From a checkpoint of a small mixture-of-experts model trained on Wikipedia.
Experts: 64 experts in each of 7 layers, 160 SwiGLU neurons an expert, 2 picks a token, a sigmoid router.
Below are experts of layer 5 (counted from 0) of a mixture-of-experts language model. Rows are named router (the router's row for the expert), down (a neuron's output weights, with its number) and show model dimensions 0-127. Each number is 500 + 40 x the weight over its row's rms, rounded and kept within 0 to 999. Numbers have three digits each.
After each expert's rows: "comes before" lists some tokens at least twice as common just after its tokens as in all text. This comes from a sample of Wikipedia text that the model never trained on. Tokens count by the router's weight.

# expert 53
router:532594457467472494581574609497477492451409424492569504534566463518534468516505400529449532518450474507516469489526521518474450527439477500475493455486520513556516504472450510497518500465466559450499487543478475473504450466487506562417566532450500484560486556487488538517480507484511501531472581482489487482525449532431506524549527493491410478474502607509511509469480482531482432506475
down2:538440420542522540536514416489499519543452531521459456552461444451528432467540446532500436481532543469547500452472489489468499464463528539525471490430519518484527465398534559524512466505418522482504457465554401507515624489517481487519451423451524522490511521531514482450555493493584541492566509535492510543588533489526493539525486536519459475544455472503508520533522560517501514498517
down3:466411535575529520541567519537514446528428481439579521435552507507468518528518498530590451516462465496549423538529533530573453527491539466514486509489471540522500510419514458500619516473532526485456436564445495478556464525453538496454476532572490488481501538536496490435465492520461549512580466504520531507498570483449514517516524480532472487539470522500491570436505480529474553515468
down4:460495455506476490539468503489507527481532515501501520551527468474513494472508526463476491503501506503478509509443539438540513536440507470513500490568519458541491460477537524557540575510576552511482606397453521509493485510537480469537534458543460462504580569489521534513510405498553521488453429543450492505482477467503598523477388544610536566457518507489522479528449503464472453441557
down5:519427493499479474427436535465548465451566463482460461552511559511501531481468495504504446471471490503497498489536507488442481515554437434474543537407487455462481497495434523516529479505565513394519579455535444464468479539572495470545461532543573514529538509496581525473509542426501443456470401519496518488529493510426499497542496475510517467456526486444525497412495581479491490478495
down6:449530507440427435520555438403593480529495464504432495538455521545449478554464451516529526538452423481518519457436536531471532478514493490450423520518479506510527465515498504451424518484484583555507537473466529515490508553473491513510464477509518492495428571405460505547545490514522531474490566463530527547469485461534548467485471523537476457504464534583560503465549479526568483526547
down7:468505535438529516487454529499532503484535451540593575539482492550556486523459560518511481488491620533525581539511456466497562481487449489475523432527499483493445518488500514557517532526471583565488500509483579543492508412493432550497476528511500524555486517538480467532546504529435477529408490505494428500495530499475457527450519439503483530512457491454420462582510438565516506475456
down8:436439507589473457456463558542479550469508468512525497493509523509463464495488419474513471522491538467461525508484435448458472433527502559520486479515552465437477456541497532467419547539510543442544534544540439494421515491544477502441492549521436564521503541521520436445521510432497466518521434469424563490431490523526450462512430519453466511492500529525547441523521530482462586532532
comes before: ".", "–", ",", " |", " | ", "/"

# expert 15
router:453537457428459435548492515482497522465487461523551499524501489468481445396555485515492423482441490510424505480550551474516495531486404546477469527465496543545475566488466501506459488552462539445488512528498509446499492451476490560451525502451489491497518556511411576499462527464531476417485524476528429504526528543469566434531455525472459477492438510496469503582583456509455425496495
down1:490509548543505512477475526504456487522495490516530493525537586457493529480553521480510501495485511518549507443441483479442466507425476480483468499578513502460477459519493520468516513597494521442576463532486523497486422496549429558494474410503542475451530490465466508484479508452551502411527480481560476530387492564529524548499491503566420540519489606477578491493504481429475513588472
down2:517502451472464509456543547472556494471492500454526429548551478548508515501508559491458527510486552476491484478502512484484427462497579527524493515509507574448544482550594526493514538393477528479512554474616568475455525481482492489558548537470432504514538525496444523487470627540506521488505520517449510450541440498455504554477521449517484461508555419510399526501480484519469511484459
down3:505566593501465442501501472406475532501549527563493507559511489514565501481444493417452490534424436458520482530533547518457525481544537531457521506396536508540500486566533473507495466419626490500544500463556489492503539413454522556494486481505493484517480487506492519450487449477460476418444535467528465432465498462478496487430448516466499486520481581474491531524536500461481497503479
down4:488416534541470544497463452564476545487390463549432522508533473494494398507510482475463528533508543532544481487489466547427607501555493528503510524559519562520553549454489460488517499462509535533468531530517579466468522552472493559506438495489491454498448512574489445477488483507488508531566516549500484477487424544570522530517508497483478579536520465410554516489552483536496526498567
down5:517554431511512481563520492519499523490471530534482534510489479445520512470450332485554523452467469497437594560538509550497518461522453513521440478482482460510511554520515501526497493481525587521596481463469514454520475457541477514510462569480574515528488534489524517539530558551478507526553499466508567481420427440426482474534487570484533469480467502509554455522553510544486482513477
down6:521505524513507573460555542439482482451545483471444503563513401487584594511459410498512505491474538473448508533491456532469466520575462527419546486518535489471452516495567492505519493490566483527442542462438490535430483473517535488499448482539440447502492495427520493522547433463500528533578519476519493429470462543541533458552563504535496537536417516470521525513430483524481501513472
down7:511497465559556531521478422466482554467442525458404451527539534507481476465549525571478479544507526499502545489526486502493489468527450558501585502546527511519481530547547394529479547554522520568504454540493460456515467435538559522419552577467468464530544570499460518454444560490530487487528493497498514480452522442535479473524569474476469495518589502471501562453541555493441503530509
comes before: " the", " a", " by", " to", " in", " to the"

# expert 39
router:540567451534484512544552499445511466495536463488540493575441519546506538505540435476469472455444446549398470472525503463534524510516455532439510496505515497603503512484516497455546510533506507497459517488488509513448520530487475516450532459473477460514511549567493510529407583450530531457455557540546472561522564509492518421535502516431486468457453538462491454516592516531393493470483
down1:533372514529556460514405471517480499575492489536492437534475517508448493469475463511474416470484522515473476504534418425445500494536480537464530537478499477523520487562523408543481527542470476501542367484471527535470519557528531531473483540490496556468455521563499522494453489521511460426532535560500418456440496445479519464442507444491505542457556510527504479507479526524469543519501
down2:443423475489531448523480541511520498525472558572518450484459449414503576478529488481474485462503497539510484455407484531539489505518522480543480446485502458485480561408544502492484567555538495426550499568589494511502510509606567572461560502519489514519521522485515537419486545493512472492511498488444485481503490492476415494523475515547483601567494452531476428492480507487513441515518
down3:520494442579543473510515522548488507571474504439470468523520456491454478511453574514520527517470483449507493510478475522499575506522513563543508530452450436548560520530518519446550532526502385475447429452509510488449527522443534475481510485550460466554468481488466487561382560511523495459519508504507460458526514446471579506511574530550453478558446552525496448472522527525459488458420
down4:472504497407474545463578531411574508471401498440549466494450448502506525559472555570529479514480487523448538530503496530473474451460485510492497487469466514496529465523489542480449497553519548540447480469518459515521451471503538483482507484460438465480542544494488496461409481594492513487486514523448485438511450572485471459541461478560445408499436503541515512507483415428505517436486
down5:571502528523445560557481526489537495556488534454507505460522485500539509455474472414466525433485538566515517421501513498476545533512596599467484467482501520572454483536464554530545486482473487539530507455556515476515573533553500513490446506477488643490486511526518527560538609515486503472509443522499478481490470516509486501445486532471478547514434445531403446521535477472481527520514
down6:534488504514507511539493595524558490489496506458517513540469532528512544485507472526488480517470443516542487506497564478486500491490519555454500393501466581511436472481482463528502547534536480473535515467549582484494522456475466483531462531483483465394553491474476497570577485514457566548448492488507549479478513397524563491424507540498409513463427458357515478518463506520473520497494
down7:577543470475470457494526481446504541555486507462469478433486487528561461543507496573531484463481448527482440556511496463568406506517484520524460594471487589503528494485526508543514539464550442455500538514492497528488527482476501463531524489449559542523486462553559389505542522436503586497497457445499493539522491471552544537488485452467596564442538485493479530537473445531438513515540
comes before: "ed", "ing", " the", "ing the", "ed the", "ed by"

# expert 26
router:571589529458444534472528486507461447472541497559451471462549552510568482448465501426498460524450493525456545443600543536549463457448523481491482480486506450488531499528522568450458488529510525531474508499497453520544424463441486498529488514510492461558433477525562548531536599533511515505465465484524416513439473490497470441486543497464486488471570523456449457559469559485473490540547
down3:463564503530553544481545424519490531499457508510523469488457535508505541521473501502538549471465512460541632497500465611534506475453433430588478556488555480471468449521458509508523520493488463517495526462495505479494515513420511484547518477516595417508412537519504498523470483477523482486472484549506459478466447404526501473542477569553507468509591428470487493573525492495523512534515
down4:539492540568500506561552568453548527499486522497484549416500467506521503550509473579463543547533508463542521462409460469453461512540481547535463509448475536535518527506576529490512457505524438437453458483619530555468527521469517598504497471550493498503491485549545507501536476496510478526480464458454451563581479509521499532481449505514486498527495518561474478578525438492528452585434
down5:532423540461458517525503474436495439557524532512457461444535508513477514395512557491511538476435431518500533539517492486462428435537486476447505421526437530575548558506461498543469452392463525517474465558438526528496449439504513533455553539431537499507546509446500526456512491436499460452485467493510521514484518443480493579477444524499556520552465518493472472549514513568522515501499
down6:471541515534425534513514508508465516466409493518496488514516481493568488420501466495512493474558509506517469538520516450540492441457448374436471592467516522513438416532462540507543456491488475526529531480458528478472548509454505547502526411505493499498481443528471401452502494420536497543475571529529546512444532537557478505510514453491424472564485494490475512522479482579587508480477
down7:445460475497476449484469507440466544448464550518513505505457530500482507476480532503481394480566516526489521465472484422485464485520465541503497451555470490533485514525524436536422543443502525478467474520463523554511482525508473571576549434452503452546568486483503485535445474506517511480446545456520474537517531546506509461526477607452579496581449396482549563573488536494450459499522
down8:556476527472495562473474493475404529475573513505427469549549502492516447501497551490475504489490481518484492429505524479513487467516478514561521514532456451524524477404527527422488431545542516451525497498509447444459566512452498490545498457425515502578514494439438525499477497457559414556451490575495493595543424478494495546488484541548536566510484465491512561493526444470495581517510
down9:499455480564431425519541432504492493485544493523475513493505547490482508596416552532482489552520504489525500509537502486441537561546386508527484506567563469533546541477501598526357506443465518532524563487500483500481529515492494481501470450502522479549468470428489481528520575566492534535561550496457516485541564516530532538475579456514496498477522463473480506457494541542523493536511
comes before: "| ", "-", "|", "The", "- ", "=="

# expert 24
router:505498449525477541483544490449499462496444473485519492536482475484494489498480434482478465536431521565444432385539460475418475488538411549410497536406502460547458535517527550482514528509456544458479506544454468434516508528466449562502497496536502581562520499546485538532482470512525501504475567485534433533481471580449526500502458460455419513486499484449477509525583483473515446510519
down2:529558505464583492552560499498514487503452519447470568536540586439520568530478552496502518470499462496492522492472558520496468566497435440509495471504464527511573496516474527495491478489484435484515566539523498502454449554448488447491459517503484506402466522464540473504460526474501466654521544532508475464531481376500503517426474506460538484489441472484493474444544477527536446534521
down3:541476435527502467571554461560498499521556508438517452428591473477497516557567523546480472538440601525482480527544546506493541467453510460486459527484449539469504497530571571498496498452486493535586499502539538485529496466495472556506498542536506514517472497583434520514571471490496499448466488552493451485549510473530502465495479405531455529479600478532515545491535466553483510527592
down4:541483488464436437455516451448477500558573484425492489527537546455468529479511499564491507509486545554536431511460578442480543511484572469508487495493495516455529475470480514458459477554509481533501521565552548464547448452491493547509525548500511563485464530499547513500506441465511511485448518491577551557585498459493540480463457441403474423425504480515469548534540555492463430444540
down5:527449430489441442478549565537450543494478479479511409419461467522463460532473475445547464447514508452450464548480504449514515474410531497573541491487518531463506495470471542527486498482516478472516560502520509479482537489516472431544571523537514408554449433451528384500514467543571525501480491555526529493504471463513448481441522483535487497514554429578500475475521535463505480440501
down6:458509497526521448399497480557463484531517470521470493596505522582477445533492494522567511458525433529471482465442470482464517542539525516462538568506529475484491520505493501489501528423553458503475435474508479541513500536439554525552445525472557554455539418525469532457544445472510540506476488473551451476571476507516542468450525408568500568585493534445490441542492477503447550485529
down7:482486480507499541509468506539420461432528487519475450423514496452508532515488480492538569430515514535513558510517461453501541509509515534481552470455464482543528445595528549529486443470474459522559414507553527502536492530510489594510533473412573521492513495515572508521535517505465441589542515526496484437466482567495546506440426532539441516517464409473537519562465437503502508532479
down8:480488503474464456511534510449493482514570566536449398469494561478508495545450495476486542527445514510524522471622508467509501513459494487534512461472556519497525449518531520431512449482541514544375476391454475522441431517492494459456509567489515463509562526536543433499529427478507438500545488500450478399491517496527537533535503540491510508462442429458454493506456506485484477489527
comes before: "–", ".", ")", ", ", ",", ", the"

# expert 46
router:513538451447465493495562509507503461479436419498518504525495516546524522476522479556448524458471512535486482448542489462511485511477434573447423482503559429574484526493507542460513527489497503541460579575474465478527500470477513535452532500473481502529518551493476560419433498524484431446508532520500414541533488584498530497561442518570405557478479490459421451554518497485442519535472
down4:494486480459506534486571606496526565447492531519467536494494521521397453448476484474512497491463494543494556469498484537525516415511491488492532461513537609543503502532476601500470498549538434504448539484469492453403481426460476462553500378454523499510584442508499524515512514577468520517550542555491464519520492504514437461505513570530513503514484552507472539463524501512548471475490
down5:540496522568500484479534474507488578491531432489528450531481474493392536447508501451516505491562461479475488472423555468520466493511506534494499491528491468542560448498515464528467469486500483509424512479496451580519507475436495504556540533473602476485482534569504535578516471434521507407551514520499485558456570413481556501483541476519498590454449485505508467523542597471462512538526
down6:469489514431506581563528499494541475540477501524571525502477483521508475595545486458513518518538497519458498574554473468445529421502502546526519502484502565496460512490481507500452514542512554518493462544497500454506458349478469562512447486493495456495575453507461454472508435521511505437471426490524519470472551532529507460462564494478486556491647517539499537449489502529516510550544
down7:509510443488498495480449470475510463507465553430454546527461463512494580493560512515416463529535523414493484508486520482521458449422467436510520436547501472455503502503482415500570491561508506532571466537446517523442523457509491529483553427535503474452484542509596477493518561522493553485454499479515396532488459490541473522495483525509501542474548515470489441546486384495511421481451
down8:556473507415568496564528457508504447520452484446437446505456452479526479496526504496516509430548491524510439476537474561610499509503405530544455483461534536557550472530470499517545483484546501450491445557502519491531465462491560515493626477479459478486498450516432501469461469512493438429491509528502472476479413590536470446485485448475506546519525468466505470490479514465577503476494
down9:531467539516514442452525469496540453495414532446529464494535488506510439485485558449407533561517483509553545470613538514500474450497535548545495513491439515515471496458510519599556510480489516546493544469510517478477543469525545495437534543561500465504563533560474460530583489498513467529503515498458512540537537505518511481515448533462403451536547494474562572537463429529553520456561
down10:473561499483483535548532521521510509446470549540562515473473513458517462561584429553514515476486404434546456556543520551484502483425488567465479545513477529526506479462484512567491504577512609507485519466453498517535533483525506489501451528581423462520529530440457523494465498501525517435469510478518444446438537468498534454535483545531470550496506496509477530458571516417585481545520
comes before: "\n", "\n\n", "==", " ==", "===", " ("

# expert 20
router:463537451489523553469531588498548440499507474444541484533455521499534457483501433435467431441479529508531493411473553460496455568469536559501478500418484516553459530506432554494538485469463517472460556484460470505439481503518547510451544558490499539439509515514466534466430548531571456459470519487531502525450527475439466546471486568551413538530469551467501467547520458531446471522483
down4:548552512511442553484458450522434541491442579557471515551485540514432508482558605431493515467467513572517462532488494506505472435515431506548478520537518484516489543467453500501470477472510527426526487437465425530497464521553457527482538514584550513503533517507537413456559511535465460468508573555488526568482475524507506538483513513531522515419407555506540533495491489526507553519551
down5:482577544511526451521487529496501533457534477464563455533504543503511540471593498475544505486495551568450455515498543559564506537522491483494540507497424539399518513522520496513463520493509535503541528409442529517525516520485526595449478466549500430562491551519550568430424532458496490459508428488441557533493569528501485592477501421483494509531555476504475525509478451544517470468527
down6:505518505466489525472448482443541563514505537461497446555502477482504503457561525453507464516485517468403472435523492477518461487576488576525452506518531451459583489503484469523507452498447518461430425479531494537547474501515511560495540510529529521462449561453529553515551546449571491453525624530537541576546441495510469551452560480491527480529488505445536504478541526412470481534544
down7:421467483500466532593634500539517497478524539506507467534550558479489493517519499507505463483479432472441474484462469460448463632488540496478541486509496434508476485505476549465462549506443551486505483477539513554575479517472500535587469486487498541536519542496506472409461541501482487491530484498432470501498464479552492462522570611482553459474505505474438479519532503497532503507599
down8:485513519468494525484477509549517448533479468471523489530426582465520461508518543497443468488520433477474615469463487516525501526486532484495487521477433485496521519484550505408436510516554521519488500586500479521529507467487519557471495492443525597405502483538541425559533503490506478464520471488560625544479511396501477502510486450508498547566522465513510453545525533615507483508502
down9:566541492561455532545460499476390552542487552478534552465543461513439513524433515504456524509570444519531488443493526521493454437500532369432424506482480552492495513493451513457537499535557537533462465532481472497432460475510547560505484545480585525462506522463556488493506479549485442550461455453477546513479480549467512562505510553504547460491471489477535485505503459507593469485481
down10:519449451547499518505477481500501528465471566471485476604484510504584530504531443553554481480465592466531535582415552530482527482467457511565560525526463418474459507513449471585487498401474444526428523508466514503467494520527508494511482514464451537441525501476464549499461538546465466522427517461457466505551461495494461540508448542547497493509554468478503484463494468468412443480531
comes before: "\n\n", " The", " He", " In", " In ", " It"

# expert 59
router:487538447495544515491554572480461518508418459503573512543488521545480498502537446466512475493423514529463499457552529529444488496484456516422501449495519534594471508442444499506501507478540486474466561453496443465460473525444478484407482549502572495516534505519452522456418498453540476488422542525520410529505506589517504471543468445479455485492451551464472422532504462567509500551461
down2:450521484492518562495500501487531536540447520602469461436499541499469490471530527500495444436416544480491499461592544578515443497483617507520491450498505527452512467527520534535497492411445422498543505485473503457519535486499486564495518525498498523510463443583587508520477577513523533496484498571433493493553527490481585553544477490545501574467484540540520519479473484529479432492525
down3:560562524444492513523516510513471505508527465496419529432535554469485559444482418526457518480432524567551506472493512501493545464407518549465448551483535465508403506519541478501512476517517491451479573506540485473516487508478415411462498540579478556486438456547516513492525528543450411474475545526562511449478510494475512474501534560498527515431470534484466512504520465492419489511583
down4:516516483510508486478500465454482567502525560537576495511521543497494441547451524531497464521555441504551551440483483488582483538519467508537419505579482497460527518413469568545542517596479499501519502521407622577489489579479516533475556514565525484528493492489510493507527485535503590545514574520535513530479493499530444514495545460476405483481473534514475535504492510502554432494486
down5:515470449513527552465450581481471531561563510507508507480524449379487512459496429501508533541446508502550517442544465550531466509477534478490475517547452474470521446528483512508518498552564462534503482502573525468447405527551496613511466430529531521550433571496521507503474552450519526429449504511467553461501462549482466441553538500515546509454492513478502534503465495534428502533437
down6:562536469451470555505499501525486499498451530554505470474456524524476480500478466481511452531524528486431513525522482513447523477452448451474499473558488524455530509486547459528589511515461411534463537500417568542496492562451508485487469477491544533513574463513474471472528484551455577424527548547530574502482524437528495651527511524458522477530468538476563543500480497439437428531492
down7:476503496528591472488519517546470527509460482549489515554484482470499523522602458466490588515422555585474552507506565459493424483451561549479568482515556602436474493505441475529537508531437492498504470464581468533545514465468473498554547452446555483483537477468538504521543494471435486470472480417549412492489531501490467500481486584478447486471511548502499464512487507513485493532541
down8:452489465542482443582556473471531470480475474544498438514542505475497454570510477445552542480536458469481495510568521463509491511516539509495540492477501541434579474570554523517478434546452456530484490481487522491571510491462450553519464396519554455483520531504501499516519497519486531403474534502599501484517507518484503442549423468417581471434490448549493450556513466561468472522458
comes before: " | ", "0", "3", "1", "6", "4"

# expert 44
router:527544473428483541552465502433499518503447474493536507568505511569546547452489507542472497489478473564492456422558461514496453502510454535461483519487532449492518542457416531476542445541510501517410475449470501518496483512468464568476501585442504541524564572493509506435480518495489450473490478547537445510511481544478568496564438461508431571488447499488552480565484459488399481519444
down5:510510477512526468498483521511526515478463492503480498510541489523494410536379496396562463550450490513478485506558525471522501511495442442544482500490438475527511474506510569494467495555574497554364559571537508525531527468510491387498484453548477483489499528540476537538523451562500432534579452431481527472527459469526563525520546492472504527558491562538471474497498505553503474496533
down6:514517449570482550527563470538479486497429422531505531495491535462553473512530492462487450500571496499529516498546531556530525432490477478489415620520429493512508504462523509544460565458464496512501554535521472514491445451482443609552518545433562509520451515468500574534483523555547472485424482520472537475475533509499496538558517447444452488476533442537562526508463459465461519471528
down7:519490525505558471540513488519524567499505514510438547522444521554552504473502439546511538505512564513457515548451468506520511498452455544502532487518524456523573512501562516467495433496596544528552542445534467494435544503558424517562488472536486551458552497424387619525497528470522541499530512481534526499505501451541483548436547514530538475489481539529566528500547446491472532426468
down8:504508500591524524476458518572451498531529505615538491502541436423567559499490505522469514527477477521561505517592489458594554476544494443506513461484520560556517507577525535500527506551505524444461511542452481488519516522511475441482489546516456496473492457497568502506576514505487484449491522559569521466486519467509499554466504521458510512500499572450590571443428504487438519517556
down9:489568513551504566483433486479581479489450524476497534459496502503457431425350504529498519482523485446489554502533488572532423514497467500511515506464570480585517528501492519491522494489542514496463508453497394511462490504472550453488530484518515536441473601515437460462563544489570512459571491499524510488504555486500542543456523492467525507503468446497468391506475496484523491466464
down10:456494413561532494470559449498448514487473512513520469554510465494464441480489526515516515536530539546445514490486466501397566474534487543540506482548522501541554496484490589474482507545440581485589457572552484476499437471555481499492505496435503478427513457583522600497528457405496462483552485490494502450509454442539503510543520523466523485513424472486535474550440484499515550502544
down11:438537548521465465557534516475479595473500477435537534539464493480499502545447548568446505483428482529447490555541507495487493509509583505549519484509479492501529520525446497436379536553487523520469480484455486450481441465489521390441474474475469486550503551469444493496491506528484505512458423493595499510516508484511481450533472523530500486487517493556586520525515514416538560601483
comes before: ".", " and", " of", ",", " of the", " in"

# expert 2
router:521497450481481528528540567489541456484424454486570440509483530510531529471540454491460480493477524547440419424482513469512477499480470532394513491444544461553482445495511539480491479436509514469522550503484492455525472546487496451450519571496551503513529499472490571430499507483494453459451562538566418529546494567504559511575506538534458566480527536499429471558528453523423547530475
down7:498560502573402514499542500502478453487578529529423519492443531530414535527575519528534550497560529490506502500545534587529512469508507480483520489494511494480514487538543435523544407533475548486497512449504461462520492509521481541488563500526468481437547517438456454474545465484576476448458537495491575512444449521552542541544518498528508514586542473485406474567556512506522538510440
down8:498455522536557549467476420523447426425469517535517480516475520505457461475572424530492461470525548505434508431503506540547539505448526545559532460466621490512517532462498405516485506500536540506465493490551518501484485568505548507495460547493465453485535530520469430473465500468534505511533459475499557473542505505525508413532547516459432496515507443555465482524436596489508475437562
down9:517476529563535439469597511423458503515452494491468474489535471488489496511575504469502489473557470517495523476563515484431502500495466443523533467534429453542498557425539530474495468454465524504505538554453544530486502440521540499449537488562457447495573528591477524430576509584437442548419540509434533479525534494469478472513488520522501412535489499500497498592478500520526489524555
down10:451484525461463502531539459453526485520509511465482497487478520482514452528573449577548522528512545473492570529523464523518508531487456488489527515505558521564437527508469458461459467510553456463396464453472493551542477483445510534564472462514485457473487449463497504517511525608529543486557440484528508569496579497470467464473525552407508502521547412530558573556465541465571519567499
down11:517531501443561530497555550510522477468533505500413537580461438514431522472557551448504498539529522504527544467533456522517546546437533498473436477518518505511487471511529483540510474539486456571485487409492503562569495461499477494485447439435489463496542470520396473499521515491459515521574490452577510465518529469540523478534475485452542469452453465484468572484527578510539465604450
down12:487557505436531517496526511507512526522446483476490463485538475569477524566580436491608525501520457511501440509497479485452521462492542554562460524450516536556541530539516579504515486546562474453493488460482496529502483553576520512518495512488487456552441501555513565581419487429491519563455480486529521481484562569546511439543526485506506550455569485530466526477437544601539473508479
down13:519489504457495492483436503472424542532455497495521488551513437480506517548549497459554562471499488385614507474467515462429526540509474508499536563533520526525484479450470468532517560496516460477463493534487442485594501539558520559509550476502477427490534502506524502480544577465496479481409559519577501488479459561500490506471473465502458526513422488526538463452560477462517602452533
comes before: " |", " | ", " (", "\n", ",", " "

# expert 14
router:495562476436464549517523603464531451524464428509531515510511436540507485428508415555470520460450489576530552500500562493515467500493483439530543516518474477531469490427469493490500442469514464535474557470522495434498473471530530495416487482473575560460457540500440529488411514508462530504447465471481426516516471557465480463517515477542499542472430553506503448550517506560447530499415
down4:538472464499510601472437455450525564459533526471499510448527452596600489524473451506535437502471506506441478533522530455478490532528477518529518532549447522428445493505488484466426514462517477480474547526490522449499557499523476593498494499527524480524586463446609496556540505537492458450505528555460530526467455496529533481546506533432564458531462524585463493504523561495537496484508
down5:496515512527481480542476531538513509516547533494477495518514462547434532458500519501478499568482478533524569490494514532462509482519480548495511434561470387527478465478419531439452497466456492512523535535474577471505530587502547506483511522470477556460418375510446484440555517556494453433540483452488434409552515478466506503490520529395512506481495488451502505486538550530580496482452
down6:419482532541470536407505529454480500515503556480433540505518549449489435552449587489419442521504497485466441430485535498508517519392503498451528508460526512482522506495532448531506443489498511488486596487543560561536397547521423474514520506464499517578487530450558492529463488525504440486485494496547451443461487531496520430481495555487530508446456504462532447473518469514515517539548
down7:482427517451485487579475486460553529490550569553416522462519482509525490450461535503574454488528537491463491569432467451491527522520451565543443522484480458475502540553465498543515550552580472491461497474502452475490520505489485596526404500581520506484523476502453491471546471495453524507458509521527463567440462530434487519528507553474528450414567535457542498473416469503498519480525
down8:505512483427454508540470542546463503445519516499490474511515501523475491400494543539458494521551502522481470482515554508517482565412497548504485528471472496483450391456514484481502543513521516523503498517498487513539545505408480507517556411501546520474407437456514605457486506485433540537427499495569583521498478542472557544538520473435461464533557545435503554521454468461467466458511
down9:471479532501468505498503397467519464471510493512433476511460517526470483451493360512488485509560544516435463536486426489467471471489513481496481493508537561441511513501515487461409457446467490551541443563489576529489512467492498556521515507480497407499414466561491465562498487502526450486564513532433555473500534516498489472489511516503453502556574442551439441461482503504545471592481
down10:506456493498558476419453468530455574475537502498497528485486579495474505605571582525567420494497504507506530473557494505480530456535465574511485461457488573504516473533470523571571545516449479481522509470466458518511416504511505544549558539456472551528487489548505537451526530509475444519497553444511532531483510508455453546479541477541551515548498573464468601484545449512480505499433
comes before: "1", "0", "2", "3", "4", "6"

# expert 34
router:506552476490502514520552542482507470502469457525493497497495469535508485465544458541430492493460533537461512475538505502496461466455468510416515494454529468564479485509454502490562485548484493482539550581455497534504459475482417491465558459462576544513589577542543497456463572498523475457455510547521412508534520490436551498593496475555430540461438549512443440539527456535437497468425
down4:458443487520481513449471455513507436494521364516475478510524557540470529499491440515499501490504472481564525496462512540424465506442534504465470520496536500548567470431590527464454478517463534510499413536489485520501493526483440491530583476412558552514488532520533462611501528506438505543550504498493504548487525464452401547498503440550472497534573500549519525487520534504521554471465
down5:529483450564504495575503509509507458490528534500504535533494494468545462486524479534548525493426541433492539529547486561552531467545520481505494552533511501483457478424511552476444510391516533546470441501553493562557517544472513510526489508439484502583450481483503478414545467482461556559528499514492420499494549513527460457437406489474555487529521491536452411557442419487445488522516
down6:448561571543487546497477500467530528590532522583523472478497539533554522536506360565466489536482526487514482560520497482478559455531524542507544538506477470499520517502517493510474460499606556490552590598503589484519490433512494455471476498485496510503531582563483483479521491482499536537504475482588438472546528490519498479486529568538505510469543508515523478509537443579519538473507
down7:497488496415550502515553519494485478442538457425516508500449538530447500485533548481464498463503443577504457433528455531545524574484579500530513457489449463482476570510482455473491521549485446499517483505473503426536570500409559538531542484547538449446424411485494532540454442518491489514506470493514542435554509523500522441544527463538573436499475509502498459505562536476423539511541
down8:537458461489518515501484529561487525523491470497492512463485492534485518521545603501455477496550523516564534564541485459549473496512476512489481524557485556482446462524529509620509516581464522484503479457499592481584407488540485556464508507469552504456485566484484465512480449492519564509475538560474425475455535461501421488531425560490447580546485474505430499523441542470510565481511
down9:486535494523483513464450503455506509463502505458589496549509408549514444526499424480486433502509507491487403511493464510508438417501507445483532490478456451420554564517507450490499460470452562550494486438491491488444514479499538548421515534471543488557455483533507459539432462494435476468471502496482470557450524459420521496471504547501449515461479548505574526429514572474483585494542
down10:477519462462579519490433471512453468451563540540548441483443443484498504532510483532566436499458521477519435530485449543518577539492494573445404505524528523438482552490493457466441547482560532463478519493451496480454486478530566436419542521501456505522445502447458529486499516509603413488529534537500476568492483548524501514538497507434498543491474466484486541505491494511496509569415
comes before: "\n", "\n\n", "| ", " The", " which", " who"

# expert 25
router:488561469479518517509576505421511467542520497520523541479516509497468468512489440562519441471504447547513449477466500483509503603478482503460491469451500467543430488472433522478526521463504495512457533473439468459444482531473458553441495501454519450500611515581432549469439536510456521497450520500589420511561483592491482486536444461513442525448511510509454458551573540529503507532482
down2:516474511501480509614507525507458526575532471516451480516519511540485524389492505490477517452483462467563415487551538535493557480454477543502435477431450567515516486479505502508557526448538520461476482513503484537445474461484548475510481497521631517547518482485504470486547468533490490526498536530469460461529514473434498480492561524494583469529524387557490414485520499523527519600467
down3:453526570477540481512453439492481518557512427431508514507526490542469432565513545462482473487480476472575465521617457441520493445480448553479469565483585498532538563491562510569525470436476488530520521579504468535475464445431583468529526486491466526454465463541503462509516528544523532512592481517424514471479542517512457453488482532448491502512530531505462463467513520520529450540539
down4:541501527552538507515442544480458572498539551538551486434542434551540464554480446511509522445533575560586444469474522523505502486489464515495512485500512519450515452563479517405518508507554511508580573505514497455449475409450459441537563496498545497430464512481586513467445506578489572467478571515450489505526507494553470543529524493532492512482478492463507532456524502545572485487521
down5:505578506575575559499515535431403467519481486472442436485530502475501539491498556498529482548538473424490548518505480490444546497469551408566501529509473457474525485503510507549524480518464508536459491513424489439430472533485493452510472538474467462539514479443507534523471453548577518419463435415488566471444549494488541536470528451495471578437475513544506503497490471542533496444480
down6:501537537413454558497510515498409466516482526479470515554457466485497512475520547477490482481498432514459487491502528457557497426577473497462475511555514513518435431515494556490508497425432412452503467496502451433464498554442518474464507479534498516562507446488454488539444453482414533511455490556529502383520461508452448541554439454497502522471530455493576512568467513505558487515497
down7:521531507460445545489527564525469491537499422426435511533510444475452509529518537477496513405512476508488518485440598514468480504486424467490450449516501517454475468480526537511497434484457493565448525511451490560479488458510498418505495418453515414489566472508503483478451507500408529471526533495433474579538494436541490462524537487489470505475523516539559485528463535532575398504526
down8:514496448447507501472503512510437586534570494447517459474508498513492425550469474477507451448574567521507505471476574510524473460485424441466480431472500546499471566520507487505577482549505460489462515473517458526557554494519477554504470498477503513480509445575502470560469581586449541570539503510444494517520544577477538492517450508439490523459539596551498449526550528551457480473496
comes before: "2", "1", "12", "11", "10", "15"